python train.py --hidden_size=160 --n_experts=192 --d_expert=80 --init_std_router=0.00989 --lr_router=0.00196 --num_key_value_heads=2 --norm="rmsnorm" --attn_scale=0.125 --init_std_up=0.035 --lr_mult_down=2.0 --warmup_steps=200 --batch_tokens=65536
Below are experts of layer 4 (counted from 0) of a mixture-of-experts language model. Rows are named router (the router's row for the expert), up (a neuron's input weights, with its number) and show model dimensions 0-159. Each number is 500 + 50 x the weight over its row's rms, rounded and kept within 0 to 999. Numbers have three digits each.
After each expert's rows: a language model's description of what the expert responds to; "comes after" lists some tokens at least twice as common just before its tokens as in all text. This comes from a sample of Wikipedia text that the model never trained on. Tokens count by the router's weight.

# expert 60
router:617448577458473484499496405497360561514557453404546652493516544580501513454517418437492545543478567498463426564495464560475510590433471519497443469534567585491593447570526547505535448523494441406483531514475524437505451562510424494523485545561519584463499446487467559480477527468598558537422565514509506544415461556459424521549475483576479458573526541521493457507481450437534495468454556514563472460567543549489566484557422442436448452501476413518546540552517519559512506517486502
up0:528463530540444411480491484567425564538494511548506491514505570568532486544476484462597521469587486478425538536560426627515507534478513522487526402548518596597535486533487491607601544455611534496488479534544445439412540538422448529469474441513455487483403435469496474486554509502547473408484472473511535531528503517574521538534456465441484584510455457581546453421560439439476443478559465584443407526621526488497459517587495520497468542492481392450501505482412499518539450593493486
up1:457449550457466440437552467577421474484495472535520545417416509552557423566502459489509452508565476536484504481424517530491452529501513513434506512498592500505475469527481627572482366439591455432553523429574480567490498525442506486549414447562409463427521444497473435441556533442478473574499503443558446546429514476534482446436518542553457410434471467542519464369500471462509520405468577485538484504450579506474456595502531557466531465461497585457600487465430492461481486472431441
up2:481554556476442480391537482461441529480392406547414543493528427475565499489482518484478498479557583384545413378440543541471501450506526488436409405537492506453587597528512490475430449443495461504492526513495523530520442541543467543530538409579538432530490489592427444478521433452542532508423539487502505433465471501455505481468546496451550515542577477439582482465414516525506479463547451522439469474477453526377565479503491517508473556423447520454569524525469646453533469442546448
up3:492479489441471495443481492523545505469539447436536474602614508476480641434510463421507467478558510449474519451505433455461471500564538462411468422499443421532456449449418474570528498528504382573494494515503472522576473439552472488449597524477487550495501430412519459478540526405516529542439585518526443534538476523625455530499547479475428473531489538525587579517548499527505478540497479593540497430373591518535420464498529508457452480574506428533539521501632519515539516494449415
It responds to: Nouns for schools, leagues, railways and teams, often infobox field names after a line break, such as school, league, Position, Career.
comes after: "-", "\n", "\n\n", " football", "- N", "|"

# expert 59
router:518456497498555437457514555442537514489526476551463510537427534455475465482487464441512419528501529422468467555430467539477484524388502529472551509449518523625514536494510460583553554568433474479514515409542488520534522515436504409458491550578432638577527495614438617583567460497563496483427515539500451486473478533558401502557472535482431486529559492535514443522627491512487443444513547473587528470537458574529420521469437417460582494626465520513500549579460466502488499586484501
up1:460497548472508581464426490485507492454510492530527433587520503469428424449458552482517436480608453485457468595537415607539502523392441531496542546513524456487428497503519526422586517525498461386431600482468525551431487565465526527481470511534467474481543472549534484456472476592506552542470559610491540531549479512512480500504534585524497500443566538499495375444525490470488511485457529492438460478527549386420502510492507478508496523468572571385507382336464521530515542470482606
up2:496528523467512465488497376408452427438438483539611530504545534483448503429499512580437512484447523516491567428457511487462479524467479446551514450587460485607510493459538507481422397427516557436555484453518476560497504585524480492460409550564431570552454477525566461543493555465503536471470378464530429571381564400453494427512460466493483535474603442500560494478505559469531456543477484510482501525528580518611493470527491460541457426518432583582469491490560511573424422477469471
up3:573496468538559514484489454470563464483545567470388512511522522349490538451554464512500503549595551478467546587445471449494506397488458564541529589592575541472594478432510440545470510477437535436521544508611565519466503540531430537502485506473432506495402438594509438537516510504532453454443500487516522535500583536465504470431437442452463495464586531446442393555514470408489531510559431505507594449488447533505561489442529455568547522485489485495629602519434522513522539490450529
up4:505563526432573526540456477505535558490546477477436469595470472501530470543563486439604491541493516509576582494533510485565474461516553548530503530466439517455407532490419433475510490442523477543477608489542519556445416555471446521393452607528506507623506524482447484482402475463526495562583533498533457613448432438596405476463474445485510552398540538454438364539590481437553552511557478500467509480496457533436414507501456499502530469572521524575435481483544564520465505549551468
It responds to: Word pieces and accented letters inside Spanish or Latin names and titles, such as ñ, de la, Garc, Fern, La.
comes after: " de", "é", " C", "á", "o", "í"

# expert 50
router:500510408472617516465551482442518513497574535472407526453376555589509502559501520501589535441465502501379462525488454564428454480437485417513501402466517515539517564500569459549489474589502471491478563403497491507440508539465474449467394543478392471481544439541470572525470501514535468627489542529522430522544411378524441489585496520494442457550533503477490436414504508462483436476478468451545473537455488523502469421403475445441506412520515445479444523406500494539462493573539545
up2:530482460478459436504494492574478463454573612474473619525433444478438498492392489512574491421432544432440433488480412575475501485532508466561468530447442458433534488430487572506472484487515498555482575473461494499543501594498429433467387479497470434493484449542506522459479465540475461552547485519530413601464518494607496493555448512557430623557558576494463514475566534433561469528554449521574550454441478513459497453442464512452418515446471433553499587437530415576413535507528506
up3:540468536436516462527460477521495407501547569502511440516491614465480425430517505473594499464440495480554557539523519541524460387412553493602500496516566465541464472520542392516529470480410538532459506463468569499450495541501484531381479584482514628531451467461535502513522515541526533557491479512607453447507366490458486356459452513526574486414547449522490494585527530529507544508388454449566550496475501582459381521556492510460476465518532522543434483494461524473458597424532502
up4:514530490507521582415482453563540537487538460564479480500493495467444494571530537410390482477523505458483517511438463401423551427541509534504497527663445450568555607477475459478525468445496398616504479466445450499483395480531553505571449440483422510588472516609468609581508535457461515449563471507442512589535483462464541534509565446526410521544483498474535528561509519488527499524532491483499592580445577548447616549528499469447491475443504506436521508533492417509460490538551440
up5:415532501566483460455443492541414395547523569487556474523402527426477536429520494437394560482572473444497479530465527457473485503489476403557539549521448493446509577497530572443446537472432428539511466519523477450549524490495486485447548519583413492610551465502518517419445487491482591464553520458485506536556504481524434492564470513559419493489538482556496581589473445478612488495560571477592428580557430472445464461542517428456518492511574485434520385437465563428497567567484445
It responds to: Middle syllables of names and words after a capital like M or R, such as Maine, Ronnie, Mix, Harris, Miss.
comes after: " M", " m", "M", " R", " | M", ", M"

# expert 46
router:534417436400497460426618489463478470503525493570536499376532506542597417503448463390483554449474511469503534424499332541450529425457520464495550466545504512508493503508511540544527444489389474494375543434504461493517520480460448473552514492523464532550540447548481567519468522503471520453519504448490534591475440489504441515584453558480551504490567409494466478502510504464481451534480441620545542508463464443462479519492490365498458427493389450469555547491463494547445546469408581
up4:522533457430477508505505467404556463464491586568507595538519458552511432555446466526466491514465433482489566477480487571464453501523516617494552443451513474484467459591467402520486618531489527460466480580470535545561384473436460540532540610582567474422528503482516518554476564473508475491512524482462612510542431451443507518513538514485551521420531511451477496501426547476542434479535416440423418529456384473546441510477387566528542469361492512513543504465542508541486499601535434
up5:493511495485522477528526525490471509511451511496503474430494542523527476401503466515416557514510491433536548540396475490506446453602415475518458608531472499531537489475489458433530495462493534467491642433452452593446465587372395551412498581541470512505549463486431438509464457520482459525536530593516541617552539512435455494480500591502493431486538536521532442446445582452443418486503558493518506574563594379477458462488485505526564590484468553492578544579519423490455542482536435
up6:581413520404520501438576548417500502605478514496511443473570463467432435481476467457573531508506503442408482451423468463608539488469543430450522449570550530493519535501470506502499554531430475502498418508596440445528448454555532563578658460486521404520496408445451480493460490511457427504436427539442501576515535517542535489598426419436480524569526524440465500474534517480531417516447431482498545527430479631512496516481478541472482458511530383464524529457483558448505494553547503
up7:507473434496457477461482441539424519406480537529513511471430601604533440522524448543522567519581509494492453531447464518492453477509567521486478424548547559539518438533520442544487525509431525445549539449425586508523477529455437447448617461448476513459447508490466488510533440555431517584514499576447474541521477413541553627521477451585546410519552542472524372417460453464514475412579496458414420555468476409510485551571489470574552539447534557431511579412489521517439505499507526
It responds to: The, of the, and , the, mostly at sentence or paragraph start, plus this and , a, as in The city, The new pope.
comes after: ".", "\n\n", "\n", "s.", ").", "\"."

# expert 55
router:522510488463486497448530395561428481461537470508508456508503433499576506599527425502493444482442524553431562519524487561432447419402511428523445456462581552538456586439452528529569498510504530469486457510551471402445471553485378460551532629572458516522502542477505486485462585420488452577462475544493495578522484498548512516490500530490512432483546415421500471431519512525558483535511494520510536500563456484518574467452432376455394398460424407569507506485470525608489494420504424
up0:499441457441451478428522523407446469550497462563479427508504386609516573497472463589502523457467375493430518574491478441472460566436534537460512434452500530590514528438516521463525541468424497556485453428471485467501575492512516431506384603467469545533562527466575526550504524521528567536479538557505412519510437491504454506489521444435409372457464534594537566501543534524458434472546576546606482512518544551517442486501465465563591629531423442465475477484447513487500498507488497
up1:525521472418543471433480514529439430519492475491490412574507567467553501504539399505474463509414487492499522482516496565475479572499561452468498528418456498463592560524417414505477438560515607489466408465544500428463505512481446329463459499519520528463485447535563544432530551526480415532394546557557455452561470441494376428489519444475474344440564560561487528530516535509531545461468525411532467473487555476580500475383522473508528471477459428576519552488496485539448459484514525
up2:484439459413532495517459463422420494538594499516470566530523521568491565607532453427550568546483547504438519526487523516491494481393483519523540520539462420521460494508578390449479521496558525445461511532546501471521491467537456546568476434568399526505504527528448518521436510479558547403388592552503517492462533505394589520508473478485495424573516459544482507535547509494525456603512501480466456498547543578557517554501368507412504444456506471555610449420528495400410458532590442
up3:557526532474448497485451541437491535439542536550500458538582547450559566393547436382525489532352487580474615501527409556483536558481500577531500523548431531479559557468357512559548514455512450565518486480544429559539479504453486537512502574550481499464501462583513609570464532457434535493530460481417534473540537543562471534495531513556456525513457491447511536374589455518507425489553463496454481446542429555541441499433460501486487446554539542471513480496480453490583516533594416
It responds to: Word-internal pieces, often b, ab, urn, ung, after an opening consonant piece, as in Doubleday, Erebidae, plunges, dressed, Liebestraum.
comes after: " d", " sp", " p", " D", " tr", " sc"

# expert 47
router:478541541441507485378518469532471477569539497482484510496435575538497498516435521453640486521515514548447462468613466483497493539430547513494524491504474499580491568449515549538617491522343510495501523490513510485465426537408494489545525572459507497478465397577501647465543564428471529513475478522623484485442458457484494518525435546436520475497550443470479502470515578453436473408417457478555456476419502527560531449368412474506548485552476411387548507468460481511478510503446484
up6:479502576622457460553523533586505525633454544468495448439539537568476589464504531496493496567465408507508453507529508498513499514514469494457508467428547541446519536450426552408564411442366568470547492454486491449513496539574407477564416467500581493502472375541514533515627469484501555437465485522544536487436446441481468570565513418517503483450491533513524454457471481399510512440494457455616528572478466562526456431465514469423472472489518486497519479480552448565456396431542471
up7:427438558418526437430519531487425438511555439524557560476514386566520446474505406516487488528495455445482507543485565521506505583556554517507493545531564544407373495546472501486500447527497417470432506536493415603457465420541521519505446542595452525514507540570585476426586558419572415509482489496425438550540584525539499568633524572478517510521514543541567497392423507454433497489461525473533431502513461499494444489541528500445496465540551449523548578474525452531580477438513482
up8:556544519522519446395459397473444455571463551463457523535523510493579436421491485463480540612439539557582423495532484483485480443458465565531492479459537530425551500526440546582535523524544484481461497424553552453483512458511469525525528534418611497510478410595478597543487455555532509471513557555514501460564559510479527438508584489458447519449497498483500457472545365447587530505585590477448470496540551528508510546473486432439385482557408555464554479482463442564509509469523354
up9:421448461484413456480458434508566497524603504498489520463513631550507511457467555508580521476493509414506477455599505488475567529471507441518559423480406547551530516493450547468484499477460422401477625438465550465571495445487495450509504455514523452539502415506440535516384527546503485649530501540469538464431449560569544449496499585436501425537500405570617416478503493475480516487508464508531534430542484551491505557511515394520572454521530540448440496521537410432468562558513498
It responds to: Periods as decimal points or track-number dots in numeric tables, plus sentence-final periods and colons, such as 22.8, 7., "et al.".
comes after: "3", "0", "1", "4", "2", "5"

# expert 37
router:534473513530529356458478408436512528489510540541475544529517465573538483555549490534495554408521430564501475561486529532500483522450445479496494364452508518497506591403475443571529441519494489553468496438514506445460461643501473449560387563537507523510457449489539501445524458487601410545489576479529503516513452469574470509511480508505537434534573537491504430554486509462478570413524488641553425478554453522484522416420486494490515440547538394496512544540460438586401540552424501
up1:366502477502496447484433519502464459611412468385511530572460466506468512437485475560516534488454548524409512522503495551463501488557436556502415402600572459542530467462521436481529547477512530457435494473545530542565555522472487490511478465513613460560423457561524490544502472502569599648520451539523611458495480482389518571529542557496524528568521579484505512510586464455528471475396504559500474422444481563449469577535492524485512588509523515523521487452508531555499494502355477
up2:531494504550468520475584526550538500442484437497444599503574572632522522463490556426465521550393530547576450517490534451534459485458524423490532567539483480489547500489471570483501490436502479493549467445620592504503435481546417490538515513449616504511479536480538438397487536498460528560370477391431446603513575467540444606477436484504490521523528603519497453512464525499536576577460454534546466465503557576478468492588456525506517504514485599525501483453561514493474561525424403
up3:627643506535399496547460404508510510522512560498527600540460489410522401501499489534552549521472488464516471478518528545405396519515483531496498488414542412462596407478477573513515497452493483477472438510429547519511461532516463374517473504470499555468501363477507538484481509560551505470447459517456449516417634511503565542560525552487457534576526547505469461546490558474450469495532463550559512439497497443514445475426480463531479517467640492469613554510522569542480426463466532
up4:577462576552492526550557482575478545517553478509507557447497442424454504435585396600483566550473520514536479494478486541522463481435509433501529437494443438505556531487427504572508434488482458505485513509444395457396563544470450434541409445466462514444475535522505493429574478496421439530436439440518451507451439480614521504506504474537417392538549556582595453450475576531554609552518504500543529450554424544474513509520470510471553426529488423491443498506467424456500384488544425
It responds to: Word piece right after a split-off capital or lowercase B, as in Baden, Badge, Bulgarian, Bond, Brazos, Baltimore, battalion.
comes after: " B", " b", "B", "b", " | B", ", B"

# expert 42
router:484492485476538490434535464482518566538577440480484488435489548681556555583431524529591491483489494541536540580510441490392524497485470471454545392381496606524602541480524530510474531552508499497607459451493463455608521544457424467528436541513482566480622520533497517488517537523517508510535429512500490570532489520478531549570441512476576423443532431528567460553538566519545469483483528520497524469458531570499448438433423406480502440537511480489478507537575462556432590603518518
up1:452492402484409500466522516550413491462475446455510541431578443522532519500489598486479561540528502570487513576584421489439545533534526518489490465554500491540612539559536445499458571519520497448537500481406556422583471492468606527504492495523443526539551503560541513439443529470508580493484557521502448558552403450505544549503418527499499438510589439562435542456578541412481529620423532429502443470461482479473441426430422464474529508613442548456472507484487444418449499415467575
up2:515510506545458513421522473520497553482537484505430593601451449457581536548468490497478505522518480491580484559466501471563502529522575454479509466457508471534483525493572536562498452591483566464581413468503489540504507537459494470609411578394485583625460473541516508476540616499460454544434508485444496485481441516504500583487517466480592483518558502488566445479539439456594523428577450458547517522424517583506549460593515428481430485498518457553453463564614510493503621588607539
up3:557562531544493439427489497464558473445500581408431533472470433547588564464509469541473496446495414447503518587520524543476444516519517517446536512469516582501456513523523504537466465448401468419528455540457528432591510470518407447612494575466574505456572442522516529480552524508454478518543463554491604490580505544522530515546583395616584490470522555582562461504637548526507474442495500462457560493420449538514531524519477527506535467421519400397471547484560422533443461491450506
up4:586463605533491564495510448476493573447555497520457523519456435581489460513537492546501492559472471467566382512604436489472515497497420463522494500545398580548590505508589588468484494500455549446406492495518408551497495551490498496538457538503433442488472499472521529529477487496454565450568440496465466525510434537482511482489519490514493422571568500545561437489581395597549467559535483616490592488430566576514569483515522488436545488398491419591572416477497443505565506496606528
It responds to: Capital I tokens as pronoun, Roman numeral or word start, such as Charles I, Pius IX, Iraq, You, and Al.
comes after: " L", " l", "L", " | L", ", L", "- L"

# expert 24
router:513447546504469493474556462510309503502538518494434601504443535603599463504514444429411515495506454520493493522503425522512476496488465475504534425479546501552538542579571469492658474477419481447572579550507496462497505511501496451590423604533526561575450486519455567472492502450564514500542496438590506527492490535586475563501459574539570471507572455520569534472559483462548455488499561502520403395550437557484487527455457488487564521623508472446513594492502516563536492462538501
up2:476467484500629486531537473512504526470494521515540518372507492538513461550483513591482584460403549544497637539469540560543526439462562487519579528448563582546493503516540508486475507512417568414543503555486438545496543528481515525491496508516516466459556460550543416482529492477597538476478539522427456509553445480632543512457481431487579424488462527445574438444569399426522545560496491446496407548563501563429496543530478466429471531600428459484570517542473378461579458494549470
up3:524483491518580535574442498428454549615504515445492579475468440428399505376480454443442523458548517598482488497460585527482520518430500486508535459399537505452480535480577607497517493430344515409536510519511508477489409576509512537583444579469479418498481484485525461521509478406547528504493523444485535426505568489387521555460476482521479559529597422446469450412542467475425501505547555555527496485450489522415467517551454484501504444456480514468549403548549516569492440473501564
up4:529504471451498454421392545463528435522493466494387523466566491378449474554540489396513524497529460560585558544584484496487514537521484462460573473502464506538537516570473490593576499485547442482485569482455471602592551642457529540496554470520466526425564482573508399516435556435619497572472538453551526436474516462532477490489468474481484529576548467454442520567523550525468492429528538535495466463543478476520452479429381531448469491582488473424580497466484554439430493504501603
up5:493573486492535437507515503484463398508510458504488524517485542523494569490417482522483563340463463505495482489486569510558374476593516477539448497453563494478591410492459532483497519471501514537473490541506620416519462486474592548430517468465544426514610448450524516478486495472498515525531500635532445500451468520516442458450414479468450581546506529454453587464548599540514520434522573463601500502465610524464388487606489479536480416428440531499523518500552628480468527501482492
It responds to: Connecting words and section starts in town census and geography text, such as had a population, were, census, ==Education==, Density.
comes after: "%", "\n", " population", "\n\n", ".", " census"

# expert 14
router:491496444480519440449507534449463495414518443504507554515530499493499493498503450494537503417452493488513563437462474542449354402454443495587388446432493465588473523425526406513559484599477551470536578466533479471525430493437402520555531473581537528526510472614600502504446477544515540535490534505507441526474517541468470531487474569457517418503585436437489439539615506499615475395463430548484504507488527573519530488490383425497443514541544451415513563449473462495475559533448562
up0:605502471523510554479482382465458553573480545439511473525462463491432517439565470483447490580485442571531549628504488589479555535499557454509469566490442544552423451489507543438540449517506525438540523577414509463538443532442508474521556530525544574485588568493554496468522517448598470552483489479513490481535495605479379506464547445436468539422543514501577593505626571556458534562459518527454531504577461498542558570446461429476547401533551427484526543517534469564533528477460575
up1:548453425444509439498474504562485500457490488553496499481504523482520473507449511563505500492518434467526526511469475491330481436435492520570487470531469491523443603562509436514424438433453399483512508496540481570444516526518411620561521463409534584543467539533468588428428548504527518606526431491456431451488493533455474522472543520530435512538463427471500480540564481460532468428496458555376549489552563560541497551489662537437512498482532628504451480547445549492492451449399505
up2:568445580537418572536578497532519498470556484568480453522493531516429538502536476537516452496555666577458472528513502504471508473510476575490548483534553505526451562483577447532460406533463518601360540531519511514516553486427573515546478536479536545450419475517550497466515426548478509466408373521453470572471520488540556479569470474453489351483573443581530500502511493430527442434524473528518561488459515449535611519443535535506574527516554418562547475507493524528435540596429492
up3:550521468474520497585535466508476461514529563463406617494453465499451447561519481517556436472483514471502624511541458451404514435541501486496520465526552423468532467446574583437509548588529516461489468448520585611553476473427523430593555441462546427476476423565461488466532593435466588435551429525520469530467452483412540472528549503460563489565549544524567515488463487497447483535547437451546469438523525476396566489531503505446456529497470536529507467465495504376441502644418539
It responds to: Number pieces such as 000, 500, million after a comma or $, plus track times and table numbers like 2:17, 25 seconds.
comes after: ",", ":", " ", ".", " $", "-"

# expert 48
router:541507557450476427491605454542477532486628453515574545500388486541510524382504496454528517581456485484439521468599439568418483482495398496486525489501428609594455590534549500491543522546421465507500492388516503466471511504436458378609548554522540524430539450496572490489523534485446523509519508635567552567557462450538471498633496590467567452624555463480536422508518515492543509526490503479556511451501515508477505517472503497476443534523476507467470466489524510490421533509462548
up0:459462559447487457500525498468491541507487592489439470504520562516506466574492529571543557382556445569559464498417558563479445446534598505489532612481547495503468484471553460526535484404436562520478460454500431481455476517501568499470526506517399436477466479484510451476542602458576597533498603486571538502457435499555459503570439455541471484495557548559390424414423563518501573464487488483477471525522460437527503609579575541624551510566484432448488521462413529477569515544458489
up1:551368634503491478497574437450467563480517525587487545395487492486485594491519540413473512503534380575543500516581501546515447490434527485463519499481551491451483584573510471476554524396495465516452544526587583601483491500537597522546417608563546527536509484460596573540540533552533471550551467499512492483549569506511478463553559469444620486511453551483462499511510504492525465591491592522421454458448506535450557536526433468548562444530521440569488507467456582483550524487553514
up2:541491504428421544486566555467432623544507440438517509548511427475544479467505491500447520524527548589502600429498489497486518421409575469503462542530456495375374466459472566558471520448466517532524451496476514432542527475401387521509527522468567573445559442506442447572536491502430502420540464515532559562508421582484573615493473542469517449582510518520566559491400429455496502468516517509505522524567453433535454553424522460464506467473588518443508479595495450420444477497494480
up3:559509516474459473565538529478509555505465566567520490582430617528525418524539479505452568501544447510451456539408420560441499457435517452530535432481612541498441479577475465544466569506452496544591547505520481490512501488531501491518524424455447474404442529457469478528566556532449521412570477500645410497586466402578493567488550533511489437406564455453537460518529496497502512493598462441507446419397519538477484557514487572586476497479487528542529577495378454500512455557528461
It responds to: First digit 1 or 2 of four-digit years after dates, in or en dashes, as in 9 November 1988, in 1984, 2024.
comes after: " in ", ", ", " (", " ", "–", " In "

# expert 12
router:616401493486513561470516502416529539517601543588462481504516484517535573538496451407461508547472506493509471540471446585530381472461440397478465438420553566581458516547544423533526460448484452466494580487604572498526457515416472524505444471555511531545448531605528569547456545511617481531440462476514543547496490488552420571510494542500471471521547396500506496501590523465532420500498485507534501432552568514464539449412447544494521424508573411416474486537496518489498607527468569
up5:404504451548495500453495585532440485567613477442482527497513376498477578508559460558445478486444498473487506431427457602555545477486420452516535526499517456515522545541576503552451523467488491505550421474536517499545486529506558526479511394567435435440537500498629550403461537468493486589483467483485525555531553520529566431546522473564566470507546493502458495557504666519556533534549478477526460438477529428482508409633424480573520526537554482492457471589529446456446530423538567
up6:564541497578536525536504499403533478476573521504471504428549530449448559440497422441539604448457348504477495489529532466451431568562566485470501446449569511518663533501515488577499461512528509590516516510663485550467447417490435504476502475498561576483413481483552460431492461488451516570514496531523560519539563534484459461528488462515533542543605478526507475536412523537564453525498495515505492553383531472517391485499484486488519556503415428481536470530476494390523498622474524
up7:574395536442551474449461480503535533425511562549486486521549484548504479487481460472517467482395462524428549586449482557522530475421516525456496453520463521568463509508588462463442430496441508520547545426490409553489401581512459545437495609529490456550425421475447446466416471442551479517466564417499516469473410600516492612555525581459531456481536496541449501469432494486537491464470544540585464524478514449514521509488414501427632562408520486426528484542477411401459434506458534
up8:419487507458519410496455566566517502461566571512510503487528486439358454475475447529606392402633434545474492573503541502540523483442533528506515535502512539483537518488487472521473474506576477566516506492477567600461453413533471614433551511436447482484513494558480529550568498531561456456424522507588494469518527407415444470511471403416532508526490507460516519609557528486481521529482581521560499471415397460478504507550454562509545432523458365468510524458424526545471542498437526
It responds to: Small integers and leading digits of numbers in stats tables and scores, such as 13 in 13.9, 6 in 6–3, 23 goals.
comes after: " | ", "; ", ") | ", " (", " ", "% | "

# expert 19
router:580479457493534520409604521428465485448511499464536500430539447586528597488456467427537488483505559521554470523466450483523503438490490445518500504426554642541579507534429426557531463491500474415528484527565484499477478533455446506612466542540484561539628428542505559546470491487559480496505536633558547554419510405475527470538409493510446447579597468567455465449518519553534468562485479471475527461451513543517542523525460488447497487604573490441587457423497448464469451559408478
up15:491411496488554467445546516505468567399512394553442460501520479500603447471520561385514477426516453542470511495377512521466396520574530512500468470540468572517537552515489419532522579554528486461579439475454435534523533522433476532545544469519469517534423575474513437449474546396469520505477471523428450538381556564552550565488466537501539437458485444550563506472532457478543568574514495509443537483490500484504542551603505578476538449337528414555536435516509409519509470478442528
up16:511514572464404398522462506434472510494448523517450419466445590561412436424446536552489438504434438437522588445425444539474506514555551534464490539487467502587514422398511544436487527464406540506500553519447561537540456494431441510411538458533478439493520464456481522428475427441525484527471518539551548440445485441572415481541505549620523508504504445533491518486512494512468465487520474493520376458479457559445549494464524477640533530444487490435586624558453482486531448588487524
up17:461567515487526486531455606487493567497490496548484546470496510564461561444483433526591435447471456487531522486427475523437448460513516455507547570463615481549547572589488412544538465485577472497467450505500505571469471591646463456478471572501420470472477498448499538501596523413607508577485641553519529481504437504493482478463423488555446558555547493509480500486461513435641503455507460494519589585545477480464559489513465441476595444483456522553451398512439519534533440532566488
up18:474452493476505520459470575513543435504459514470502503438494481525566469530423496591518508513610530472548500516470463508466462453557615493515556514603434488501490592547425504507485513521569534441471455511542551493533468489349435481559563453608497561538551441577444490452519519511478507463444402594507559459511422409527507457540435612461474390504537552474545422563465490563469548602466505537468500522499489518462558512496568528556552577490409599419569538519464434551531520531462463
It responds to: Empty table cells, separator dots and arrows, limiting words like just, almost, at least, above, below, plus odd garbled word pieces.
comes after: " |", "\n", " Al", "C", "| ", " al"

# expert 2
router:562528561458578545490467503519453501461601549522474547505527406541520499499594510468507505503501508469478548461554454591484451448498471462523510429467485647568427443489506453487544506561507391466458497513480519542448421572493436473491431577569477509499496483511450523610492526480546417564495469524549551559440505402522458536625485492437486474564541454492517472517453447484448539484532556478667566484482464602539508483505376528416388450481586498491452488501476492512537545496565576
up0:570617542506473460525429463511440448472550464465401492457468411577548492526482530508540516512481567445498563455534514472475482510435559479425509484570460521505455492493489512481621431485453574459499463456447564451510470505465474481511418513585537583458576503523457366520538500433511512472507573470525585447402436468405500581487606494418533457517520495480557608503455505452505465477478543435532501510498469457572502517574437494404478622515508516572461458497579584417472412537512452
up1:409497465520500549427535483479460473479442522482497528563488595486462443539473429443548511448514505548507493504567444487463551572452544396548430413523516608540466504480556438507498480459429466554540550455502564551532521542512487473585488512535477504581470523484474586452390473553533556424462526542516475584415430538525553511592443454469404492544478387592516459548510437476510580594433419502505570419436515611561396476553451529551493497430491449544486449518438489469508520463540509
up2:493392586420523510589486503503498521435594531344512469514472467404548464446445509534541493473449509533533428519551620611403399476440453462503568557564417504479435480502569498499591509482498456535474439547552519492507493454575559457472517571479479480517556535543458457518486487469581439506524513448406534511507548544553526590576438550433431549569575473525430515436528500440515571483520421529524501489524450561495514458482528480452431491572507458520376470482481504499417498499522492
up3:498514476472547533505524539551552609411475535489544605493434449451515493468512551442468500509608480507561540504528613536518492441503486476565481506597519537431609519408494534499564562560510408521516585467474377480476501553447404465405489530507462538551429433507474493486454446455584542526407515522480472440510533503608488545565555538400457489424549468534526485504501626493495459432496435529499477552473416493462469524472517506501540520511461466396498493433434573474397521467447537
It responds to: The word under (underground, Under) plus mid-word pieces like oper, tern, per, ax in cooperating, interns, derived, often near math markup.
comes after: "-", " (", " \"", " un", "\\", " sub"

# expert 36
router:504405475514503485471537507523507438423598528536486558471459509545542552480543486502503627513530515526426469551596564617494432501491405471472494423509511505515444532508466453561550474516404364414530494497500377514517436512452460452456526521536529545424514470569531566499474503442510490477477399570544509562488425515526509512602511541582514457515507491453594495504484477613481570551472492515507547451565479406425476469534501368528502472551574520477414592497463439478441481506535436
up0:473627496435561443555520489475499522505519513500473542466516498544540465522497469449443538461475516603539432530498458444568595482536501334534464537472521485584406476427552522468469424471489485512577529466575570487447492515464547476425444451569416529530590474465520510502395520463540437552543477496534431560441447554517505518629556470426412641495534570481449525550416501442461499498436478517600547502473520532504536512486512518491486437530509553453564470504514527471379505434467451
up1:492480547613505407459515454548567440456561397478505507481490470473532478509513492485483469525525490469509482523517430434518421515508453496548540502435444536483412416429509414530561415514426551535476496457444446565496402512474444484435568480554437491503545413532507522484595458520445517493471567396567484520527494534461502510529508568501513378457596455525485451617518568486508457504527439438362440534545528486510505477523463435545521506406590399518432580510531499541406419526504441
up2:551430466432485475395525475507382526566506526517531525467501499439508503537415527472452570443612606502543540552429488492468487572535483486485460413500502511510436458488557519485517549530530397483514523462460466465485517557422537458488560510467493511483459439544517416604482613522535571525512516456521453524484434552440512593478516478481516457487447494587499667500507454553419517495477538458454522553549560489340545527465487452460526556474543524549497400521487470355564524536464527
up3:500506599522508399466434419525450402473463572535570475513482540465392509476448491451480539526452472436476495461400461514436430499512503408451544499541530468466601514483471498501449541458413475522409545462489438412424437585492401477485544478428435469504626553500458529482433471516529569457438453475428520507549536430508548525602480444572527451437528471458627466581518514616570512546537485467552507500503503535504504490408491524502507490444515576492547437521439521445557534499455483
It responds to: First letter of wiki section headings after blank lines, like ==Early life, ===Demographics, plus word-initial ex, pro, cons, Commun.
comes after: "\n\n", "-", " Chinese", "==", " Per", ") "